From a checkpoint of a small mixture-of-experts model trained on Wikipedia.
Experts: 40 experts in each of 8 layers, 2 picks a token, a softmax router.
Training: 509M tokens, 5598 steps.
Below are experts of layer 5 (counted from 0) of a mixture-of-experts language model. Rows are named router (the router's row for the expert), gate (a neuron's input weights, with its number), up (a neuron's input weights, with its number) and show model dimensions 0-223. Each number is 50 + 12 x the weight over its row's rms, rounded and kept within 0 to 99.
After each expert's rows: a language model's description of what the expert responds to. This comes from a sample of Wikipedia text that the model never trained on.

# expert 11
router:74 44 34 57 37 74 51 70 43 59 53 37 60 51 36 43 48 33 33 51 52 41 51 54 51 47 35 26 48 34 34 36 39 40 49 42 64 50 47 54 57 42 45 33 62 51 40 63 36 57 47 59 80 55 70 51 43 31 42 71 52 73 57 55 37 67 52 40 32 41 66 69 31 46 60 55 20 51 62 55 58 68 74 52 29 52 59 54 32 67 40 34 40 45 40 43 65 44 56 61 31 61 35 48 56 65 64 33 50 44 74 35 50 61 39 59 58 27 57 44 32 58 37 24 38 36 59 54 68 49 53 39 49 23 18 48 54 45 48 41 56 57 28 38 42 59 53 34 67 59 37 67 35 39 36 52 31 35 48 44 41 59 52 50 28 22 43 52 57 52 35 49 57 39 57 30 48 40 53 52 50 40 47 55 55 45 47 49 49 46 61 45 52 33 58 65 41 46 52 43 42 51 55 34 50 33 60 65 55 69 52 35 40 48 37 67 55 45 43 38 49 51 58 50
gate4:49 49 49 39 52 68 61 50 55 23 71 56 38 29 53 51 42 37 38 52 31 69 47 50 46 60 58 57 50 68 38 47 69 47 56 41 37 61 46 49 51 50 60 42 44 54 51 63 65 65 45 35 35 36 47 51 53 59 53 42 39 41 54 37 39 40 71 53 36 59 53 77 40 69 39 37 40 49 62 69 56 52 47 36 51 45 71 50 58 55 15 73 28 23 46 48 49 39 63 69 32 45 47 51 54 23 50 60 49 68 31 64 55 47 13 78 61 49 38 45 50 41 72 45 64 53 50 44 72 45 58 42 41 56 47 42 40 55 41 58 75 46 42 47 36 50 53 56 51 38 51 60 43 59 59 33 51 57 55 51 38 34 50 64 59 46 61 60 41 81 68 40 44 47 52 50 40 47 54 54 57 71 36 53 41 63 48 41 37 55 52 30 50 42 26 50 49 24 42 60 25 73 31 52 49 63 49 49 45 55 72 38 62 58 62 61 55 55 33 58 49 47 35 51
up4:62 41 24 66 42 67 43 33 32 43 77 54 49 50 44 39 58 57 27 51 61 57 55 39 48 41 78 42 65 66 47 66 43 59 37 54 46 44 59 64 53 74 68 30 73 57 43 66 66 65 40 29 48 59 48 64 56 45 39 36 40 31 55 61 48 35 56 69 41 34 45 71 55 62 59 51 55 62 34 61 61 60 54 50 46 49 32 53 63 48 41 63 49 44 42 42 49 56 37 57 35 64 41 67 61 49 57 53 44 58 51 47 50 44 47 58 54 49 68 62 45 56 58 37 62 45 56 20 53 57 72 53 45 39 60 45 31 42 49 51 50 32 26 66 32 41 52 59 55 48 32 56 45 62 33 48 47 36 63 17 29 57 51 57 52 51 39 61 66 56 41 38 49 59 45 42 52 59 50 54 65 60 27 54 64 68 47 77 52 46 55 24 59 55 37 36 22 53 65 52 25 31 69 62 41 76 55 54 54 51 59 52 52 38 56 54 53 50 51 35 62 45 31 65
It responds to: Building description words. Function words and adjectives in descriptions of buildings and materials, especially architecture: a slate roof with raised gables, chamfered, brick, white.

# expert 0
router:34 62 40 33 49 62 46 38 53 53 43 57 26 36 58 44 57 59 24 27 52 55 40 32 50 59 47 41 45 62 62 64 43 48 43 46 61 65 48 45 64 37 58 54 33 64 67 44 34 53 43 53 48 40 40 23 53 38 51 49 54 55 56 37 46 58 44 28 48 66 62 64 39 44 22 51 48 28 36 50 40 66 64 56 51 43 49 42 42 36 58 45 67 41 38 35 52 59 46 74 36 47 14 37 64 35 40 74 36 63 55 43 44 58 26 48 53 47 55 44 73 64 36 53 66 63 52 53 36 49 69 31 56 58 67 57 73 28 40 35 43 62 57 33 48 65 39 31 65 39 54 65 64 63 46 49 42 76 56 34 61 48 39 51 64 57 66 42 40 41 41 59 36 33 41 49 49 67 48 30 59 49 34 54 40 22 51 47 52 62 67 72 69 48 55 59 64 69 43 46 29 45 54 66 61 58 65 46 47 58 59 40 50 61 65 51 51 56 48 51 65 52 57 42
gate2:68 60 54 50 53 53 45 42 42 50 47 49 56 54 60 67 61 65 56 53 41 53 67 51 27 53 50 34 71 54 46 60 38 43 31 48 44 47 43 40 60 59 38 39 45 47 69 45 57 65 70 62 44 37 39 43 39 61 60 54 44 45 46 52 28 63 49 40 43 84 48 52 36 34 24 49 44 31 46 44 53 61 38 46 62 51 49 40 56 22 45 53 40 63 44 40 57 47 54 53 86 37 75 68 61 73 58 54 27 53 31 36 55 69 44 58 37 53 64 38 31 44 47 59 53 52 88 44 71 43 39 56 42 42 45 27 44 52 45 58 62 61 60 42 59 49 68 40 64 62 60 77 62 48 57 41 57 49 38 64 54 53 36 27 28 37 59 54 44 41 40 55 48 27 47 65 38 40 53 23 58 26 41 42 42 41 65 53 50 61 60 49 30 56 46 62 46 27 47 64 57 51 57 50 58 42 54 30 45 56 59 41 40 67 55 38 57 63 53 51 75 66 54 39
up2:71 54 54 59 59 51 65 46 38 44 50 39 57 71 44 32 22 60 73 62 47 44 50 50 50 59 55 44 37 70 52 36 42 64 73 63 67 45 55 38 70 55 65 50 45 38 70 45 49 73 56 66 55 76 49 20 59 74 36 48 39 76 42 56 73 39 39 60 46 67 70 53 40 47 65 51 58 49 49 52 52 50 61 33 60 44 65 57 57 54 52 62 65 49 35 36 40 53 42 50 43 32 36 47 44 45 65 67 55 43 59 59 55 57 39 61 57 54 52 47 50 59 35 44 44 65 33 47 35 47 38 47 46 56 52 39 46 26 43 62 44 58 55 48 51 70 50 42 33 44 43 74 30 32 65 49 25 68 45 40 56 37 33 53 44 62 61 64 28 45 42 36 46 37 30 38 41 12 64 47 42 66 63 43 81 50 53 58 45 28 58 40 56 53 42 58 59 54 45 55 55 31 42 34 44 42 60 63 52 50 36 37 69 53 32 51 48 57 67 45 53 48 61 57
It responds to: Table header labels. Column headers and short cells in sports and election tables, such as Pts, GA, Date, Votes, Candidate, %.

# expert 31
router:49 54 44 62 43 64 52 67 48 46 36 34 39 49 64 51 64 59 42 54 38 39 61 40 56 52 50 39 39 35 37 31 61 83 51 44 42 43 50 60 46 50 68 56 68 62 29 37 27 34 45 49 50 68 39 58 72 39 33 47 53 51 54 54 44 62 55 52 27 45 70 31 45 58 63 33 49 52 70 72 75 39 74 42 40 37 51 28 35 58 32 60 43 44 33 59 54 37 32 53 64 51 46 48 45 63 39 39 57 78 43 49 59 41 59 67 34 57 58 59 49 63 57 49 36 33 64 61 55 50 30 45 53 48 50 45 41 51 21 57 40 58 40 58 55 53 64 45 43 60 63 52 41 52 28 75 54 52 29 59 59 53 43 68 41 52 35 56 36 41 44 47 71 63 55 65 72 38 47 51 55 56 36 48 45 51 53 27 51 64 28 52 39 16 57 53 35 57 55 44 53 40 67 52 65 59 70 35 36 49 56 59 45 41 35 66 60 60 66 71 54 31 44 45
gate1:45 39 50 29 46 59 32 55 52 56 52 47 51 44 55 45 56 67 40 35 56 51 34 39 65 46 41 30 44 43 58 60 29 68 40 54 53 44 45 40 66 34 67 47 25 30 61 55 64 53 51 52 57 57 59 53 43 56 50 48 40 64 72 56 63 55 69 51 36 52 43 52 47 60 65 47 36 67 34 54 67 48 57 77 34 55 44 23 49 44 36 78 43 69 45 40 37 62 41 41 48 40 63 54 59 46 46 82 45 57 63 52 42 53 27 46 34 73 42 70 61 45 58 74 57 42 65 69 71 57 53 38 51 37 31 66 54 63 70 44 44 39 60 32 54 50 76 40 37 61 65 51 49 36 43 50 73 49 49 36 57 53 55 47 54 41 29 36 57 35 20 46 49 39 65 42 38 65 49 69 54 46 61 47 29 52 66 49 47 73 68 29 46 43 53 36 42 58 50 61 39 33 40 57 58 57 77 53 46 40 60 50 53 61 58 37 51 47 56 43 63 66 39 34
up1:73 53 41 30 64 43 33 40 39 58 45 65 60 37 67 34 71 54 48 50 36 55 46 46 53 44 54 53 38 60 60 57 34 71 32 61 65 55 35 44 72 26 69 54 54 61 78 50 52 42 53 70 59 42 64 68 44 53 44 47 63 56 62 52 35 60 55 70 28 46 68 43 39 52 37 45 60 58 44 54 52 46 53 45 38 34 57 26 54 52 40 70 60 66 34 48 48 51 35 49 56 33 66 35 68 51 45 65 35 53 39 59 32 73 47 54 55 53 56 60 60 53 59 64 56 45 43 68 52 52 40 41 58 48 39 41 40 55 72 65 25 56 55 29 53 54 58 47 47 39 48 48 38 40 55 56 50 44 47 39 79 62 57 45 37 44 27 51 53 40 30 44 52 60 64 52 23 60 27 70 56 54 76 50 19 34 53 60 49 51 42 61 48 40 69 46 27 41 52 63 45 55 41 46 53 70 42 52 22 46 65 29 28 56 54 55 38 48 65 44 61 55 52 42
It responds to: Determiners before nouns. Articles and possessive determiners after prepositions in running prose, such as the, a, his, their, its: with the support of.

# expert 9
router:41 60 50 49 59 55 40 52 37 61 39 57 21 45 59 68 42 55 33 40 36 45 66 51 61 44 49 66 30 53 59 47 64 51 46 51 32 51 45 54 43 71 41 55 46 18 40 42 51 62 43 58 46 51 50 49 48 35 51 47 60 39 50 68 54 43 41 58 52 85 44 78 81 47 47 32 60 68 61 56 55 39 37 45 49 30 65 54 72 25 55 51 55 50 54 54 43 49 70 51 75 67 52 36 52 51 82 53 68 72 56 42 43 49 49 36 44 48 52 34 39 39 51 49 55 59 62 30 47 40 50 34 33 72 41 61 35 65 53 47 64 36 56 70 63 32 56 66 71 36 47 61 60 34 69 66 36 80 66 52 53 69 47 48 35 48 54 58 53 45 44 45 50 30 35 41 31 37 51 40 50 53 49 45 43 66 51 40 45 56 51 29 53 61 30 42 43 38 59 38 64 50 46 63 55 41 61 56 62 66 36 37 52 49 64 63 75 44 60 51 34 45 38 50
gate7:41 38 28 45 52 46 49 50 23 45 47 40 27 47 53 50 53 36 36 46 59 72 65 56 58 69 56 49 56 38 54 53 63 59 67 50 52 42 56 47 32 37 48 66 45 37 33 36 46 50 60 55 47 30 29 36 39 42 60 48 31 52 57 55 33 55 60 54 55 47 50 68 79 30 60 32 61 60 56 62 44 45 42 72 54 41 47 61 45 32 66 67 36 72 48 37 47 23 58 65 72 63 55 39 49 56 58 36 74 54 51 41 61 46 49 82 43 53 63 42 40 64 51 48 61 69 53 56 65 43 43 61 62 61 46 62 61 35 40 58 38 65 73 47 46 48 47 62 48 44 55 51 38 59 37 56 59 60 37 42 48 62 46 44 57 27 53 44 48 59 45 59 60 45 19 63 50 49 44 50 54 53 72 28 44 51 58 49 42 26 58 63 50 50 66 54 58 56 46 49 38 76 61 43 55 61 44 43 61 23 48 20 39 36 27 57 43 30 53 50 30 69 36 63
up7:31 41 62 62 51 52 44 64 52 58 63 66 38 41 52 48 70 34 60 40 49 71 54 63 49 76 34 43 40 45 54 39 72 57 61 55 53 29 43 45 35 49 49 64 37 61 50 49 26 38 60 54 38 50 49 36 58 53 64 54 55 49 44 44 50 60 55 75 39 53 36 34 71 38 52 37 54 49 63 43 57 46 51 41 38 55 57 38 67 40 43 59 47 50 39 27 51 54 44 51 60 43 58 53 38 60 61 25 55 55 41 16 52 29 45 55 39 40 52 56 59 27 60 48 62 73 60 60 55 37 42 39 76 61 73 64 57 57 48 55 68 41 82 27 40 59 36 75 43 44 69 56 49 46 57 73 44 49 57 43 49 54 45 40 60 47 41 50 56 43 38 83 55 71 83 64 54 40 45 42 41 43 40 49 45 38 55 62 22 55 45 71 59 60 47 65 66 59 48 58 60 33 82 62 47 60 56 41 56 55 45 60 40 43 48 52 50 37 70 40 42 64 56 48
It responds to: Slavic and Baltic names. Pieces inside Slavic, Baltic and other Eastern European names, often in sports tables, such as ł, č, ž, -kov, -ić, Oleks-iy.

# expert 38
router:35 55 46 46 48 65 52 27 59 64 62 73 63 56 45 54 50 55 47 55 54 52 39 54 51 62 48 54 59 67 66 49 46 37 32 52 65 52 64 41 50 36 37 62 38 59 68 49 51 45 66 48 39 43 51 44 44 61 64 49 54 51 45 45 47 42 55 33 52 59 57 56 30 41 23 58 66 68 56 49 48 63 74 59 58 65 67 45 54 40 37 47 56 50 20 62 52 32 57 44 22 40 55 48 52 51 59 66 43 51 66 48 44 55 46 58 56 33 33 52 51 32 46 44 68 78 44 48 44 45 53 34 74 36 45 64 50 28 51 53 22 50 45 37 52 32 40 51 71 47 26 50 59 62 40 28 66 36 41 52 33 60 52 40 78 69 67 44 51 34 48 68 61 43 39 61 39 74 67 69 43 42 40 74 50 50 46 56 58 51 30 85 65 46 55 57 37 48 67 43 63 56 71 70 51 58 45 41 50 49 49 54 63 37 52 64 64 36 53 34 59 50 61 74
gate0:47 50 50 59 76 52 41 54 55 53 55 53 56 67 32 58 55 39 50 76 60 42 46 51 75 21 37 44 21 42 27 40 38 63 63 40 46 41 59 48 56 30 62 68 45 49 49 52 54 62 36 40 59 46 36 39 28 55 66 44 42 37 47 26 57 48 72 46 35 25 42 55 51 64 46 53 46 41 25 36 45 54 73 53 33 39 39 71 40 55 39 68 51 65 54 60 39 47 52 46 28 46 30 40 49 44 49 52 44 37 44 57 54 59 49 55 38 59 52 55 40 35 68 35 54 48 44 35 42 42 53 65 71 59 38 36 48 68 36 43 40 48 54 34 36 44 46 61 51 75 54 47 43 18 43 65 41 45 42 58 44 68 40 59 47 58 64 29 22 39 28 25 53 23 39 61 70 40 53 55 58 38 51 43 69 54 50 42 66 57 52 46 74 58 53 55 45 34 35 62 48 47 54 43 60 50 68 53 49 51 40 34 49 54 63 60 49 46 23 40 53 51 41 61
up0:42 58 53 48 60 42 50 39 28 53 42 51 32 41 30 57 70 36 59 39 67 52 63 59 51 35 70 61 64 53 50 59 64 60 50 26 68 68 39 34 55 56 56 75 42 34 50 49 63 57 65 56 43 46 44 36 55 41 73 43 45 53 60 42 55 45 54 39 33 36 51 67 48 58 33 41 51 36 45 41 63 52 53 46 33 44 67 40 28 71 34 48 57 62 68 66 44 81 54 50 33 45 61 35 47 63 56 50 37 58 55 47 67 43 65 67 52 45 69 62 59 60 52 52 42 81 42 66 53 54 64 58 66 68 61 63 40 65 50 33 59 34 53 52 68 28 47 67 43 37 62 33 62 65 29 37 72 74 32 40 51 46 47 60 27 58 56 42 54 45 35 41 36 42 58 42 59 55 35 43 40 43 54 34 45 51 58 44 59 71 50 43 55 37 41 34 67 60 37 48 54 43 41 34 65 33 56 45 53 61 63 57 64 69 37 47 33 62 50 35 48 38 68 43
It responds to: Section heading words. Words and endings inside wiki section headings, such as Career, Personal life, Draw and results, Credits and personnel, Season.

# expert 8
router:61 45 62 33 56 59 26 35 46 52 19 52 57 58 78 42 49 71 41 49 55 60 62 49 50 33 66 51 46 54 36 44 44 60 51 71 66 43 54 59 37 43 54 45 50 38 50 55 48 51 52 35 34 34 58 52 60 78 58 37 43 39 65 46 36 45 48 38 56 41 87 58 31 34 43 68 31 58 39 31 37 51 52 53 27 51 45 49 60 53 39 27 69 50 49 36 31 77 53 45 42 52 54 48 50 26 33 43 64 40 70 42 31 48 29 60 73 52 62 34 45 70 35 37 62 71 46 53 60 51 52 40 37 42 68 62 50 31 64 42 51 65 51 51 54 54 40 26 52 32 39 22 44 76 37 60 37 44 54 47 40 53 63 60 66 56 56 53 36 51 44 54 66 45 51 59 59 54 75 62 71 37 55 50 39 50 51 61 44 47 60 59 29 51 35 54 51 50 70 54 52 43 45 61 49 40 54 73 58 47 47 52 57 42 70 50 58 40 58 65 44 61 59 47
gate2:37 36 47 66 62 21 67 37 42 46 16 49 44 41 58 52 61 52 41 40 53 52 55 56 54 75 31 52 37 53 52 39 29 54 68 31 44 41 44 55 44 57 35 42 41 48 46 31 56 59 45 46 43 57 49 61 48 46 49 36 39 44 48 47 43 32 70 48 65 29 41 55 44 61 32 53 33 37 41 43 53 63 43 50 45 83 35 67 17 30 60 57 39 50 41 53 26 52 69 56 41 54 60 72 32 57 46 56 53 50 39 43 63 59 31 46 47 45 63 53 35 51 38 22 63 32 61 34 39 60 49 49 53 49 51 53 47 32 34 47 31 70 60 41 45 29 48 64 57 60 51 53 78 56 28 54 51 49 33 47 35 57 37 40 45 57 41 45 31 62 72 50 75 54 51 43 62 39 43 47 52 47 57 47 33 51 42 44 43 46 25 49 28 36 38 47 44 57 51 64 33 38 35 45 39 35 50 60 43 54 38 41 48 46 49 73 75 67 37 62 42 42 54 59
up2:36 69 48 40 73 35 56 59 43 49 35 65 77 51 58 37 70 42 32 89 33 51 63 54 54 45 48 54 22 59 31 54 40 71 41 08 42 51 45 55 32 44 41 51 46 43 50 48 49 60 52 44 37 60 44 30 71 47 57 55 56 50 62 50 52 30 54 51 62 50 39 60 57 51 38 53 50 46 59 50 41 70 53 29 43 53 50 57 20 46 47 44 32 53 52 45 39 41 65 60 46 53 53 64 38 67 45 55 69 45 37 55 54 32 54 65 46 63 52 35 70 70 53 40 52 43 70 58 57 61 55 64 50 39 52 53 53 35 43 58 64 51 50 52 43 51 56 53 65 48 41 53 53 40 58 57 57 64 40 33 47 70 29 56 60 41 64 55 30 39 46 39 44 60 29 48 81 60 58 49 49 38 67 57 18 60 69 67 15 67 32 51 61 43 47 36 45 65 49 35 68 42 46 43 64 64 43 54 59 42 56 51 43 63 58 35 47 52 55 59 62 56 52 61
It responds to: Table signs and country cells. Symbols, dashes and country names in chart, certification and league tables, such as $, −, —, +, Australia (ARIA).

# expert 1
router:43 60 54 61 59 61 28 55 36 35 44 87 46 57 51 74 53 57 41 33 53 48 40 70 51 52 33 50 56 62 51 41 43 43 45 37 62 61 43 57 44 61 38 30 60 62 61 49 80 63 69 51 51 47 38 44 35 45 37 75 27 63 62 42 59 62 53 45 54 52 59 40 53 52 34 31 46 40 75 48 77 69 63 46 51 71 46 65 52 40 72 51 48 60 59 59 40 25 58 58 48 61 45 56 46 67 53 49 57 42 55 51 50 62 41 47 70 48 36 74 23 26 46 60 78 48 49 46 42 63 54 53 48 54 59 57 64 71 39 69 47 70 47 43 29 58 52 54 60 59 33 36 47 58 58 43 38 66 59 66 39 47 51 64 46 51 54 59 30 46 35 62 49 34 46 41 58 39 55 63 74 60 51 46 56 51 62 50 53 49 51 27 54 32 44 62 31 56 42 48 32 53 56 36 48 34 62 22 65 52 40 50 33 66 58 48 43 58 44 53 53 65 52 76
gate4:63 45 51 32 47 76 54 62 44 51 42 69 45 59 64 64 57 44 52 71 49 55 53 55 26 56 44 55 49 55 55 57 44 71 46 22 39 60 67 46 46 21 41 62 57 65 53 61 42 54 42 56 56 60 61 29 51 31 56 38 47 57 34 46 29 41 45 37 40 50 48 46 39 49 43 82 37 54 57 37 76 47 33 53 50 73 56 51 57 48 44 56 41 41 59 39 51 34 64 44 49 74 67 49 33 37 42 62 40 33 44 11 56 37 68 50 30 68 66 57 53 32 69 28 46 79 40 63 50 50 48 61 66 52 65 34 65 43 56 62 47 46 23 40 47 40 39 48 48 36 37 57 38 71 35 52 70 53 67 60 64 42 70 53 44 32 60 57 36 40 61 50 70 25 45 35 38 40 38 48 55 50 65 46 63 55 34 42 46 43 37 63 47 36 45 58 41 60 53 61 55 68 52 68 50 36 53 54 48 46 46 62 50 74 48 50 53 50 49 45 58 54 54 62
up4:53 48 61 54 58 45 44 52 49 43 66 52 60 62 36 45 58 25 42 60 65 55 44 35 36 43 53 50 52 38 39 49 52 90 53 42 50 50 35 46 58 56 44 35 48 58 40 61 43 59 51 38 51 37 70 43 45 51 44 47 47 72 47 21 34 43 57 55 61 56 50 44 54 62 47 46 49 66 41 54 72 54 36 43 41 53 71 30 54 62 36 74 54 52 53 47 51 59 58 65 64 67 48 57 66 36 27 77 40 43 53 43 46 27 44 63 67 48 59 53 34 36 57 39 45 67 62 42 40 42 66 45 52 68 43 45 52 59 63 71 53 55 42 31 42 68 47 52 37 43 39 52 53 53 35 65 59 41 44 71 44 54 30 48 57 53 41 36 38 37 52 49 50 38 60 37 46 50 54 51 58 32 54 55 38 55 48 38 46 34 22 37 32 42 51 44 35 29 58 58 38 32 76 66 48 33 28 74 65 55 41 69 52 69 34 60 37 34 82 68 52 64 29 71
It responds to: Passive and past verbs. Past participles and main verbs after was/were/he, often passive, in biographies and ship histories, such as launched, promoted, built, became.

# expert 15
router:47 55 44 59 53 63 38 26 39 53 48 64 49 43 58 59 43 54 52 59 44 56 61 27 47 46 31 67 41 52 54 66 41 33 56 18 70 40 58 49 57 49 45 66 57 54 57 57 52 52 57 64 41 36 46 55 43 60 50 31 35 32 66 41 34 49 39 54 63 68 65 61 38 50 50 32 54 66 55 40 48 34 34 50 54 67 39 58 60 49 62 46 37 38 46 44 52 50 55 64 29 49 69 56 36 42 54 68 61 33 47 43 53 18 36 61 36 58 43 68 51 44 40 74 44 56 44 33 57 56 50 55 54 59 40 47 39 41 79 53 36 31 43 57 35 59 44 44 68 59 45 67 46 53 37 57 75 50 42 61 52 46 73 34 48 54 52 45 60 66 48 59 49 51 83 60 63 67 40 70 51 52 48 58 65 64 63 65 67 39 49 61 65 47 53 51 51 74 55 60 57 79 58 36 46 66 60 47 66 53 45 43 63 23 44 46 69 43 14 45 27 51 64 57
gate0:40 37 52 48 40 49 55 44 53 33 29 28 60 60 42 59 60 49 60 32 62 39 64 42 47 45 57 75 51 35 40 66 37 60 72 34 36 54 49 55 62 54 45 50 71 32 47 64 59 47 35 48 45 94 31 42 42 62 32 61 60 51 27 49 40 49 33 56 59 63 52 56 52 76 59 45 59 55 47 49 61 44 50 80 62 29 38 47 54 43 47 20 52 46 33 52 52 55 36 63 46 45 54 43 61 63 47 64 38 54 48 40 43 45 47 41 56 63 40 59 54 30 37 30 43 41 44 29 39 59 65 44 35 58 54 49 63 54 50 58 57 63 54 40 50 26 24 46 45 28 47 53 53 34 51 20 55 43 39 28 40 67 56 65 53 50 46 48 44 41 49 56 52 42 31 40 82 68 37 57 58 53 49 51 51 69 54 67 50 45 68 48 40 29 61 41 49 61 45 42 44 55 34 62 35 46 57 27 47 49 36 66 51 48 54 43 73 54 62 64 40 69 35 49
up0:48 27 30 34 43 40 56 53 38 46 41 66 53 57 58 45 54 52 29 75 36 42 28 45 60 48 71 46 37 48 52 42 63 71 76 59 65 63 43 71 60 73 63 68 61 58 54 43 62 42 42 70 75 54 49 54 38 24 51 39 21 43 48 33 67 44 25 41 68 45 40 69 35 65 38 54 52 46 40 58 52 77 47 52 53 45 50 57 52 42 43 59 42 47 54 34 45 48 53 64 28 47 47 34 55 56 72 54 46 39 57 55 37 50 53 46 64 61 44 47 46 42 45 44 40 67 56 58 29 57 41 71 46 50 47 56 44 43 54 47 51 58 59 35 44 40 48 59 67 33 51 48 23 55 49 41 51 39 43 57 50 62 39 60 48 42 41 58 52 46 44 59 50 48 59 50 43 79 56 61 67 52 29 35 50 60 63 54 65 64 50 28 56 37 54 35 87 45 72 39 59 37 67 58 52 39 48 67 57 43 44 50 67 57 26 43 56 51 73 58 38 49 71 28
It responds to: Closing brackets, heading marks. Closing parentheses, heading equals signs and line breaks ending titles, infobox place names or dates: (Canada), (1923–2021), ==Early years==.

# expert 17
router:36 49 51 61 62 72 41 25 57 52 58 40 61 63 60 43 44 56 66 49 30 59 51 59 52 45 43 43 36 44 28 41 41 57 32 23 39 56 69 50 58 39 47 40 35 53 49 39 44 32 75 69 43 45 25 54 37 57 58 42 46 40 33 61 53 46 51 46 41 51 53 64 50 41 47 33 65 44 45 54 77 41 35 42 70 63 56 61 51 44 44 68 59 36 55 32 71 49 62 61 35 35 60 57 56 58 57 40 60 28 45 57 38 30 37 58 27 29 61 68 63 45 51 56 56 54 36 40 34 50 52 38 67 56 31 62 51 47 48 70 51 38 83 44 47 29 48 36 46 40 66 59 66 70 50 56 63 43 42 48 45 42 69 47 40 31 67 47 62 71 36 53 49 62 48 46 16 47 57 46 31 44 53 63 42 50 48 37 67 42 21 56 52 46 51 72 49 48 59 44 48 78 59 45 55 61 64 57 54 42 53 42 39 62 57 44 23 63 50 45 63 52 51 44
gate0:55 61 61 50 43 43 43 52 50 53 63 69 33 46 58 62 47 37 65 67 57 41 34 48 63 42 40 68 48 27 48 54 47 55 58 40 37 62 35 62 56 38 50 42 44 57 49 62 50 53 71 46 51 55 58 38 33 45 40 39 35 62 53 57 64 46 66 34 54 28 66 35 61 38 34 50 39 59 30 27 71 62 45 59 35 39 49 64 46 59 41 69 43 37 39 45 47 59 75 63 52 30 41 52 59 34 30 65 44 38 42 60 45 53 32 60 30 51 52 52 38 47 30 58 73 50 44 31 28 50 58 60 73 44 46 31 49 50 52 40 36 43 50 43 27 46 34 42 51 44 32 48 46 57 60 28 56 47 78 39 78 49 47 61 71 50 33 42 48 27 54 83 52 52 62 68 54 47 49 67 56 46 48 46 53 50 39 59 48 40 50 47 56 39 34 46 51 50 28 38 50 64 50 45 71 56 26 54 57 61 61 64 26 88 56 63 46 50 47 56 63 47 41 45
up0:55 70 41 52 32 55 31 35 27 56 67 61 53 36 67 33 51 45 52 39 45 53 39 51 51 60 34 57 45 57 59 50 52 58 68 50 60 39 53 44 74 54 62 54 68 57 43 71 32 53 56 74 55 47 40 73 63 50 39 32 22 63 65 70 39 61 46 53 36 57 36 60 57 66 47 70 52 50 58 48 51 59 37 55 67 70 54 47 39 52 60 41 63 63 43 65 46 73 57 59 30 24 40 62 59 36 52 62 48 45 52 51 64 34 41 36 37 31 61 45 30 41 29 47 67 36 53 49 33 43 61 43 56 51 43 46 56 35 73 43 59 58 43 51 63 70 55 57 54 47 48 54 52 52 66 54 69 75 50 73 52 55 60 85 61 31 62 34 50 51 48 71 41 45 53 56 38 35 40 41 40 44 66 50 55 42 61 66 49 57 57 57 38 50 51 52 22 36 50 46 39 45 43 61 51 71 34 63 59 74 40 56 60 57 35 57 60 71 35 61 56 69 50 60
It responds to: Nationality and occupation descriptors. Nationality, role and superlative words in "is a" definitions and birth-death lists, such as American, politician, former, first, largest.

# expert 24
router:46 28 52 35 69 25 57 65 54 52 46 49 47 40 45 72 36 51 58 57 39 24 50 55 43 48 48 48 62 58 51 38 42 54 48 30 55 68 40 50 34 44 40 56 42 26 56 57 47 51 45 55 64 54 64 47 46 50 61 56 45 44 38 38 49 34 42 75 64 52 38 48 62 66 64 52 54 51 42 34 55 32 28 68 44 47 32 40 63 48 54 44 45 36 61 44 67 21 55 39 45 54 41 76 50 39 55 42 56 25 35 52 60 38 61 53 50 31 31 41 54 51 39 57 60 41 31 51 34 50 51 44 35 42 59 42 65 75 67 64 43 65 59 64 49 59 40 52 33 58 76 62 49 42 64 62 66 32 24 67 43 55 66 57 68 28 48 55 60 68 51 47 56 46 56 53 38 51 55 62 42 50 65 52 34 61 34 59 60 44 29 65 44 60 50 55 42 36 27 64 37 77 64 49 65 68 51 50 31 68 64 44 64 49 45 38 47 43 55 62 66 44 59 20
gate1:52 40 29 59 46 78 46 61 43 59 42 50 35 34 46 60 46 52 34 51 61 56 34 48 44 34 70 63 76 60 46 46 24 47 45 48 57 71 21 60 34 64 51 78 43 46 28 45 48 61 57 66 53 51 38 57 50 40 51 65 49 50 47 46 37 55 59 50 57 42 52 57 82 51 31 47 20 44 46 44 55 32 53 46 49 41 51 47 48 65 49 76 42 52 40 50 56 31 42 46 55 51 35 55 40 52 41 49 38 71 49 56 53 81 36 47 57 39 58 30 28 41 61 77 32 33 49 54 68 50 39 51 69 45 29 42 31 35 35 53 32 69 47 46 56 67 49 44 48 45 57 63 54 50 22 45 59 63 81 46 56 39 53 55 43 46 60 39 52 33 40 42 40 54 61 50 39 35 65 46 43 44 51 30 41 48 52 65 38 53 44 63 42 58 24 63 43 43 54 43 36 63 45 48 26 51 68 47 55 44 52 42 51 62 57 22 53 29 44 48 47 48 31 42
up1:65 30 45 51 37 58 48 43 41 56 60 43 39 39 44 51 55 69 35 52 56 69 54 38 54 33 67 73 62 42 38 52 75 66 54 53 54 54 47 30 42 56 71 25 56 25 63 42 59 61 42 68 53 72 57 44 39 57 43 40 41 66 50 55 47 47 65 70 28 70 57 57 46 58 46 47 29 57 48 46 43 28 41 46 43 62 67 45 61 47 61 50 76 58 64 59 39 47 61 57 53 53 44 66 38 75 42 55 45 19 56 30 46 37 49 49 51 70 40 65 58 66 54 57 52 53 47 66 42 57 34 45 48 42 26 36 48 34 58 36 55 51 37 32 49 58 69 53 83 58 23 41 44 30 36 38 44 39 57 57 69 38 63 54 45 46 47 54 51 58 44 41 52 43 67 75 41 49 38 58 69 49 53 33 51 57 40 62 49 45 57 63 32 71 50 37 37 52 61 59 33 70 62 35 40 53 62 29 48 32 48 52 43 43 58 47 33 74 50 61 42 51 57 46
It responds to: Year and number digits. Digits of years and numbers, especially birth–death years in parentheses and dates, such as (18|35), 195|9, 200.